{"n_layer": 17, "d_model": 128, "n_experts": 256, "experts_per_token": 6, "d_expert": 32, "d_shared_expert": 64, "activation": "reglu", "moe_layers": [1, 3, 5, 7, 9, 11, 13, 15], "router_score": "sigmoid", "normalize_top_k": true, "routed_scale": 1.0, "balance_loss": 0.00294, "balance_bias": true, "init_std_router": 0.00837, "lr_router": 0.00198, "vocab_size": 1032, "norm": "layernorm", "norm_eps": 1e-06, "tie_embeddings": "early", "optimizer": "soap_variant", "lr": 0.00682, "beta1": 0.95, "beta2": 0.99, "batch_tokens": [65536, 131072, 262144], "seq_len": 2048, "train_tokens": 457500000, "steps": 3461, "dataset": "wikipedia_en"}
Below are experts of layer 11 (counted from 0) of a mixture-of-experts language model. Rows are named router (the router's row for the expert), gate (a neuron's input weights, with its number), up (a neuron's input weights, with its number) and show model dimensions 0-63. Each number is 128 + 32 x the weight over its row's rms, rounded and kept within 0 to 255. Numbers have three digits each.
After each expert's rows: a language model's description of what the expert responds to; "mostly gets" lists some tokens that are sent to it at least half of the time. This comes from a sample of Wikipedia text that the model never trained on.

# expert 6
router:163192130143104091079126157056112136081174141109080123135189081157115172116150165165103122146109141167136112153039141133091130130161125145112097135170145090113196115132118144120185126128089160
gate0:155155161154147082084131151082072149112139114171100111196089164123138145114138161134147099094141160140130224143114119110122152130140141103107161137174156152188137125163101155106095170141129178
up0:149163135078154156146083080123084081125150198180153142173120169181112118135073133135153118127098175100088156170110110133150129112116113115117180116131112154171116135167116123099173191099107108
What it handles: Chart table entry endings. Final pieces of names and words in music-chart and sports tables, such as Zeal-and, Switzer-land, Billbo-ard, Album-s, al-bum.
mostly gets: "usic", "bum", "ball"

# expert 60
router:128177150161079101078077154063131147092161135133139075143169127175174121111128161161112136162133124126106134116131119135124142141118099092111206098095137091115159093132213158131104153137117096
gate0:104157114171175145130088201094129115167164131202165110145161099131128100142106161159147091128153199078126054085133131164163113159160149181092164156147119159102128130134157124138150167102108099
up0:127143088178128148092128194082109134139127134197159102124143149134100112113104136115135086190137171032124058105157108155126133167150220151084160142157143122124107110106138096097151167126103111
What it handles: Quantity and determiner words. Quantifier, number and determiner words, often completed from a first letter: m-any, s-ome, two, three, all, other, this, of.
mostly gets: " three", " two", " other", " more", " one", " all"

# expert 41
router:124214144086133108090121159116125124081149145112121147142146101146160142109111195130106126149081071098062146165103154173115121123155157137104104120100107105110185159138138139135160148134058117
gate0:164204082139104132164168133140131139115096198175125158151172098132105078174120139128164130189122123082096141087144174170119102146124101146101098112157082065121113106139169082131124112144115184
up0:057149139107115132065139101140099142068118139105105140167165117135137127123158122114166114140097145073143096115092096094098194146114126140103142098088146125187112101109109178143135082172124135
What it handles: Numbers in tables. Percent signs, decimal digits and closing brackets ending numeric values in tables, as in 3.3%, 12.9, 78%/100.
mostly gets: "%", "}", "0"

# expert 5
router:157183106104077058101105149140090172100140138146111086139137158159107110155111133148100108184159124118119119129140139175169157111142159131068143126130183110100188147040163179119134114151155095
gate3:143138117070138071111162100107021137062190183147118123123134152145127151097126188129163080183105143104056112119162143146124139110124085152120137106060162151137133167110156085142134124157105128
up3:154132163131134101149090095108082105125137075134121106156182104067188171136156131100078131112205128173130094138093116117123124156104112160097087115184136061117148168130186188113139110193105136
What it handles: Prepositions after nouns. Prepositions, chiefly of, also at, by, from, for, during, following a noun, as in Master of Arts, Reign of, located from.
mostly gets: " at", " of", " by", " during", " from"

# expert 59
router:131155132142127049084078138097173153115166116149109087123161168120108145116141115139096104116095137105095121119105120178123094088156110103117130093080168146140127126114114131111160159185086176
gate0:085128128163087122087119105126152118131100171125059174116100202104087126157104143110058173137146103183096170109185119147154113154150132118085188114136126111109125143131126159102162140149129124
up0:158067093131124138085127163146067105116129145132148146110106126114150141169128139162117122169094128092093085131176138146151159101104146121121067073120117102175143106111130151154134119087103177
What it handles: Word-initial prefixes. Opening pieces of words like p, pro, ex, re, dis, comp, sup, as in public, prior, diseases, references, collapse.
mostly gets: " ex", " pro", " dis", " p", " sup", " Pro"

# expert 55
router:146197174127115039058057171073200116101147141131092111162154061120126149137153196149120146104080140181089100164110151193118163100164116109108124094099153093139137151060122179151120131165123107
gate0:187104161144125073113064222105116148084164112110154128123124148107159135225089100088136156196157119115124159122149136127128129087169097156114188122181111078103146152083132140106146231136089100
up0:171158092155088079071122177119111141113159140096139165129077128121133146220131105158147203176119142184117116114109145127115158082154128128138177165136133112117159126121143105162132182132123107
What it handles: Clause-ending punctuation. Sentence-ending periods, commas and heading closers, often after a title or quoted name in music and biography prose.
mostly gets: ".\n\n", " ==\n", "===\n", "==\n", " where", ")."

# expert 40
router:140164188076060107019108145132196123152159184118123107126120098126152134153116165175118113146180101105099096146088102182114135183170198113106097142100128084128121116098103124091175130134139161
gate3:183157096109152157111154144086167127189106122129127083062124143143162152125116110222071140171184139137100124133110142140098070168136157159144123112109112131150144099085155146106129108109108135
up3:080106082149109084119094099135088129088113129138168118130119123183073130124128135098112092113165130121185171126098098099150188116164109107107120106141106088137119124159133123161128150144136120
What it handles: Letter g pieces. Pieces containing g, especially lone g or G inside or starting words (Tag-g-art, jud-g-es, G-olden), plus reg, ag, pr.
mostly gets: " g", " reg", " ag", " pr", "eg", " G"

# expert 0
router:134164109097150081115104176087154215116179130145112091175152117146104167099128170163130103154155148119139137194052117101121100173156127143083110089108127136070112158107113110102136158143147144
gate0:138120175096195121147146113143136191190159181090106143180135092140134170103121145142102095110135174089128110175058121121181106126131103135086195101071127109066176124104126112106109141118141153
up0:169107182121121115151090114167166127152142122149148131164128175120109136119148136104154105146214100159047091077116099113088186124105148117096178168132137139071131157120113168154068136134099104
What it handles: W/f word fragments. Early pieces of common words starting with w or f, plus modal and function words: w(ould), sel-f, safe, can, not, to, be.
mostly gets: " w", " would", "ould", " not"

# expert 44
router:156154149159092080115137195139140139100148189167089110162164121122165179142145162146119076135125097156145093120121140153142159084114137101128129147144171107117129114103113189088117151100133152
gate0:143131111152128082137069166144117109111126178098080098113120105172123108156191127108147111107136084156178106102186075112150118155142102068155118108138121146103094130089143119083113186117109104
up0:099136133109098177146087164076165102163088163122069064141157170130114110109129106156167150119151122107191113127137152114140075173118167059126168135107140114135154110167170120116096116159060051
What it handles: Place and institution names. Final pieces of named buildings and institutions, such as School, University, House, Castle, Avenue, Arena, often in infobox education fields.
mostly gets: " University", "chool", "iversity", "ield", "ward", "ouse"

# expert 52
router:128151126105125078118125143092143150124139203130089103105171106104114163155111154175136113098093088103107057121128102201118154113155193102107106121153128135130101154064140162054130137120110140
gate0:120168143157172144173051108123123158085194155134111087115082163201149092140104106150153128163073119109135122164149082125158135090143153109054118072149137142128178148133132070088128133134147122
up0:064134090130149129161100158131135100186138099153111099115185061143113115117128062122151139161146109100196153088105199164170113096148125141146156151128090233162135125116188105122120135141132113
What it handles: Letter r clusters. The letter r as a word-internal piece or consonant cluster start: soundt-r-ack, part-r-idges, tr, gr, pr, Br beginnings.
mostly gets: " r", " tr", " gr", " Br", " pr", " Pr"

# expert 11
router:175163155110079108123139195135120132088154167097098084125156130109064125099166205146130142186117141124131030112111139145152137115179151083103155079121122134143094144116141113147202137162093165
gate0:170154073154092059151122160155150119168135103071119120100126081102111115126173178168141132115109142117135040057116088115145150176096153103136168085105191087139148071094089128111176149095179168
up0:093133102131172136151105096124167112187066137141162063132104102146120100144101087166060154109095119104096129164132138104158065117100096090162113128104136153122136075107152144141112137099100170
What it handles: Word-ending pieces. Final subword pieces completing nouns and names, especially sports and music terms, like T-est, Sport-ivo, tenn-is, St-ory, War.
mostly gets: "cess", "eries", "ction", "usic", "ance", "du"

# expert 48
router:120186173107126070086113149117168205105151097119112091154167099137114158062109142128141118123147117110121112189093163112103122151159176115051167141128117107114138129123116178117095196136124158
gate0:136133110126116136108142143122062124129204140097115095119132145189100167092103092090151113125148144191098143158067182117168133121131182164070157127150113085115148179102088120168096080110132086
up0:128134096130140141154115070157147167168128146121099164081111075116147132146096125154103160146158143099151091123137095088070126144076077129160127161084110151125100119130200108130127103140160177
What it handles: Initial W, K, Y. Word-initial W, w, K, k or Y, in prose and tables: West Berlin, WHL, wire, New York, swimming.
mostly gets: " W", " w", " k", " K", " y", " Y"

# expert 26
router:182178168092119125115141179077136131131146146097103111154150069151120167102141173143129130092096120123120122170139146107143154121188139098109124120126124133132174132125140124101162160158126131
gate0:097097094091136129175180160141131149104103141094079130126126159112101098081105192172168098150096113092113157130107109140157201069119145137060195126076103110168160144143159126075099143170102134
up0:168093088075136112120131161122104162092076144097103127130077190151107101075063151103153073137103082107102110123145133150149184089115128084086185134080115096171145122134088144109140124133107186
What it handles: Plural noun endings. Plural suffixes closing nouns, such as -s, -es, -ions, -ities, -ren, as in appearances, civilians, children, cards.
mostly gets: "ities", "ions", "ents", "ations", "ings", "als"

# expert 20
router:170172125155090115107102159116136132104164169146094044143141124151106165061174176141091133100131151110091097131127177122150135130178145082103133109129112121130128101122129208148170130126106122
gate3:143191127156197120134173092112132120143165113137111063147093147140171118092101129130179124152156127039184069135121151076149084111141150155129101132132151093125128146126137159126145125159093083
up3:210173233110150094157152109152200135153083184116143127158110150117084105102112147127169159132110181123156133111121091117150135170131158119175134058104126101115105099097120127125154179128124122
What it handles: Singular noun endings. Suffixes that finish singular nouns in running prose, such as -ing, -ation, -ity, -age, -ower, as in storage, power, emigration.
mostly gets: "ction", "ouse", "ower", "ance"

# expert 24
router:141149108096087082107113188137161146111153172140161115169182084101083169112161169153135127125145131107133115125067171123163119142128147102101114129146119108106132141089164107130123158127082171
gate3:152160055120116181132095140142166120069208104129129139168140116146106182147119151140124157136119147078124099092123178100130141126096137112117128119160109119128203152108122068166104073171140129
up3:114196097161111098127214088109172129135124091127164116129129149147161153100119095108110117137162162115142174109120182097026086168128142127154068098144123189116091103138178105119126159132173105
What it handles: Verb endings and stems. Verb pieces and past or -ing endings in narrative sentences, mostly sports careers, such as call-ed, c-ut, start-ed, push-ing, play.
mostly gets: " play", "ted", "hed"

# expert 34
router:146165129092109090069048129136172109074122119134089085104214134127152147105108145143135118123148137129130117112125132157098126124119111086103126167147178139072112174099161171102153152163093180
gate0:112152155169046108105094086156138142095117106203080131139209140147151122118093084178163065126175161142101084151130127126107127209180154169125133110123122116136062084130157128083147089127135176
up0:125132126165100148094115137162171137118154123172140130164217160146169108108083093134135084160136198119096119147113116117106106178163169185126118077055135132144119052079164136091141120140129100
What it handles: Capital initial letters. Single capital letters B, P, J, T, R starting names and words, such as J-esús, B-CE, T-ravis, B-oston.
mostly gets: " J", " B", " P", " T", "J", "B"

# expert 46
router:127129147166109106142098139124176141139176174129124074096161096147148156115147181146042121137163137122126076177111094148162131145098135102074158077092164083147137120143106125115180160103093145
gate0:116127183171187123151109160163123193103058145126161098148155139139129164166132177147111146125103119152163080126136121113181145129188084106076150101144136156069061126163120162139189125104119129
up0:088130178129133118129110131199101146113104150159132091136125151184117138123115139149116173077063100145199083129147097162173180131140122136094133115125124129073119092088045139125123149161128112
What it handles: Vowel-led inner syllables. Short middle-of-word pieces like le, re, ro, ele, ou after a consonant, as in comp-le-ted, T-ele-vision, b-ro-ther.
mostly gets: "ele", "ober", "oin", "ou", "le", " ro"

# expert 29
router:125153152102145126098116137106148159100165175110139112148142099171107202119117158150128057131132069149078145164091121168119095143099162148077138137113110098109153137142146184030093162140145205
gate10:152207156138152085146143163136107127043140167146139153153119151127127129123116218153124117124169092119074094086138132162163087154044151094082156113076121053131082094129094139066116145106148138
up10:195194138090097117102137141121157136134134136184150163146130121084096142103125130144126144113196072155090090109088089170151125155063129084156130127144127087171098141099100153123120172061189142
What it handles: Initial consonant pieces. Word-initial letter pieces, mostly N or n, also l, R, H, fl, kn, beginning words like ninth, Non-classification, NIFL, slightly.
mostly gets: " N", " n", " fl", " kn", " Nov", "N"

# expert 25
router:140234136121120114092122186116148117099185147049134107123175094167144158142178149202123110185111128153107058097094159124152135103136138129135133173120124101113129095101136176100116173152130174
gate0:142230113147106093142151094137042134135109182061109134115145147139121099126090093120136179151009138112124111113129127123159140098159151158141164175128111145108104132130100165125116182141083136
up0:084089141101100124129122154087082122155093109195148077162148175129113128108114113086120111143151109144167146084189148084109136186128173140095073151100208060144126101119141140113186086192137092
What it handles: Sports and media headings. Word endings and table markup in sports and album infobox sections, such as season, career, team, Track listing, table rule rows.
mostly gets: "|---", " season", "areer", " |\n\n", "|---|---", "--"

# expert 35
router:176170138098094106120080206080110133094133118102156095171152135142109141129133099144150106163149080119138107189101118154083105164161138108109105096113114161111156191110215126084141202117115140
gate0:144094143116119115118141146123087102121194097082134106120155126136144141143152147138113100135114182092084136131116114123111151193118106182132131082120122132112092106065181113124126139128107087
up0:092145104123084116113151080112131131117092060112086127154099136092101117115171104140159160153116122162111136084127121150079147099166153106122085141150138116169095139157153127068117127093168164
What it handles: Mid-word pieces, modals. Inner word pieces after a short start, such as j-ust-ice, m-ay-or, rel-at-ively, plus modal and negation words like would, not, may.
mostly gets: " would", "irect", "overn", " not", " can", "ould"

# expert 56
router:185156142102136123071090121064141134155144210121131071135137058164097173156124137137118094128107113131137140158112160153112153131123117119104145135091118120096149133097104136117144153140095124
gate3:187167117136143141085072121129148136140121190165127079129078099096081125166113144101125134139103116107091091155158112099110144155117160145098164202071132193066101140105122118087151127110134094
up3:138133132166159110112146153058111082110193124184102115156102078156123160135143125117091111127137127147104150135142140088130111146146116127156152148092112077130189087090131107131137089151152142
What it handles: Verb inflection endings. Verb endings -ed, -ing, -ated after a verb stem in prose, followed by an object or preposition, as in called, witnessed, relating.
mostly gets: "ated", "ished", "ating", "ased", "ted", "ed"

# expert 53
router:134181122100094124141110137114141186116183135139101103105173082112081133085115131153151127166096057134072107153126184200121080078140106129099171117120104129078216178123131194101194127131096107
gate0:090135159122138097135186135115147112107160149161174132137123087134145089065145124172088042176077093168091124108118130155081127098124112210096153117150117154100127092139155214141144157136206131
up0:160146124201121157141074069120103166105162108052092157118149107144121159156140132135108151137155189013121137122142162112171086151134153107173138081109174137106091182144080111141094087108073180
What it handles: Acronym capital letters. Single capital letters inside acronyms and codes, such as DMGS, STAR, MLB, TUR, plus letters of Arabic-script words.
mostly gets: "C", "F", "R", "Z", " US", "P"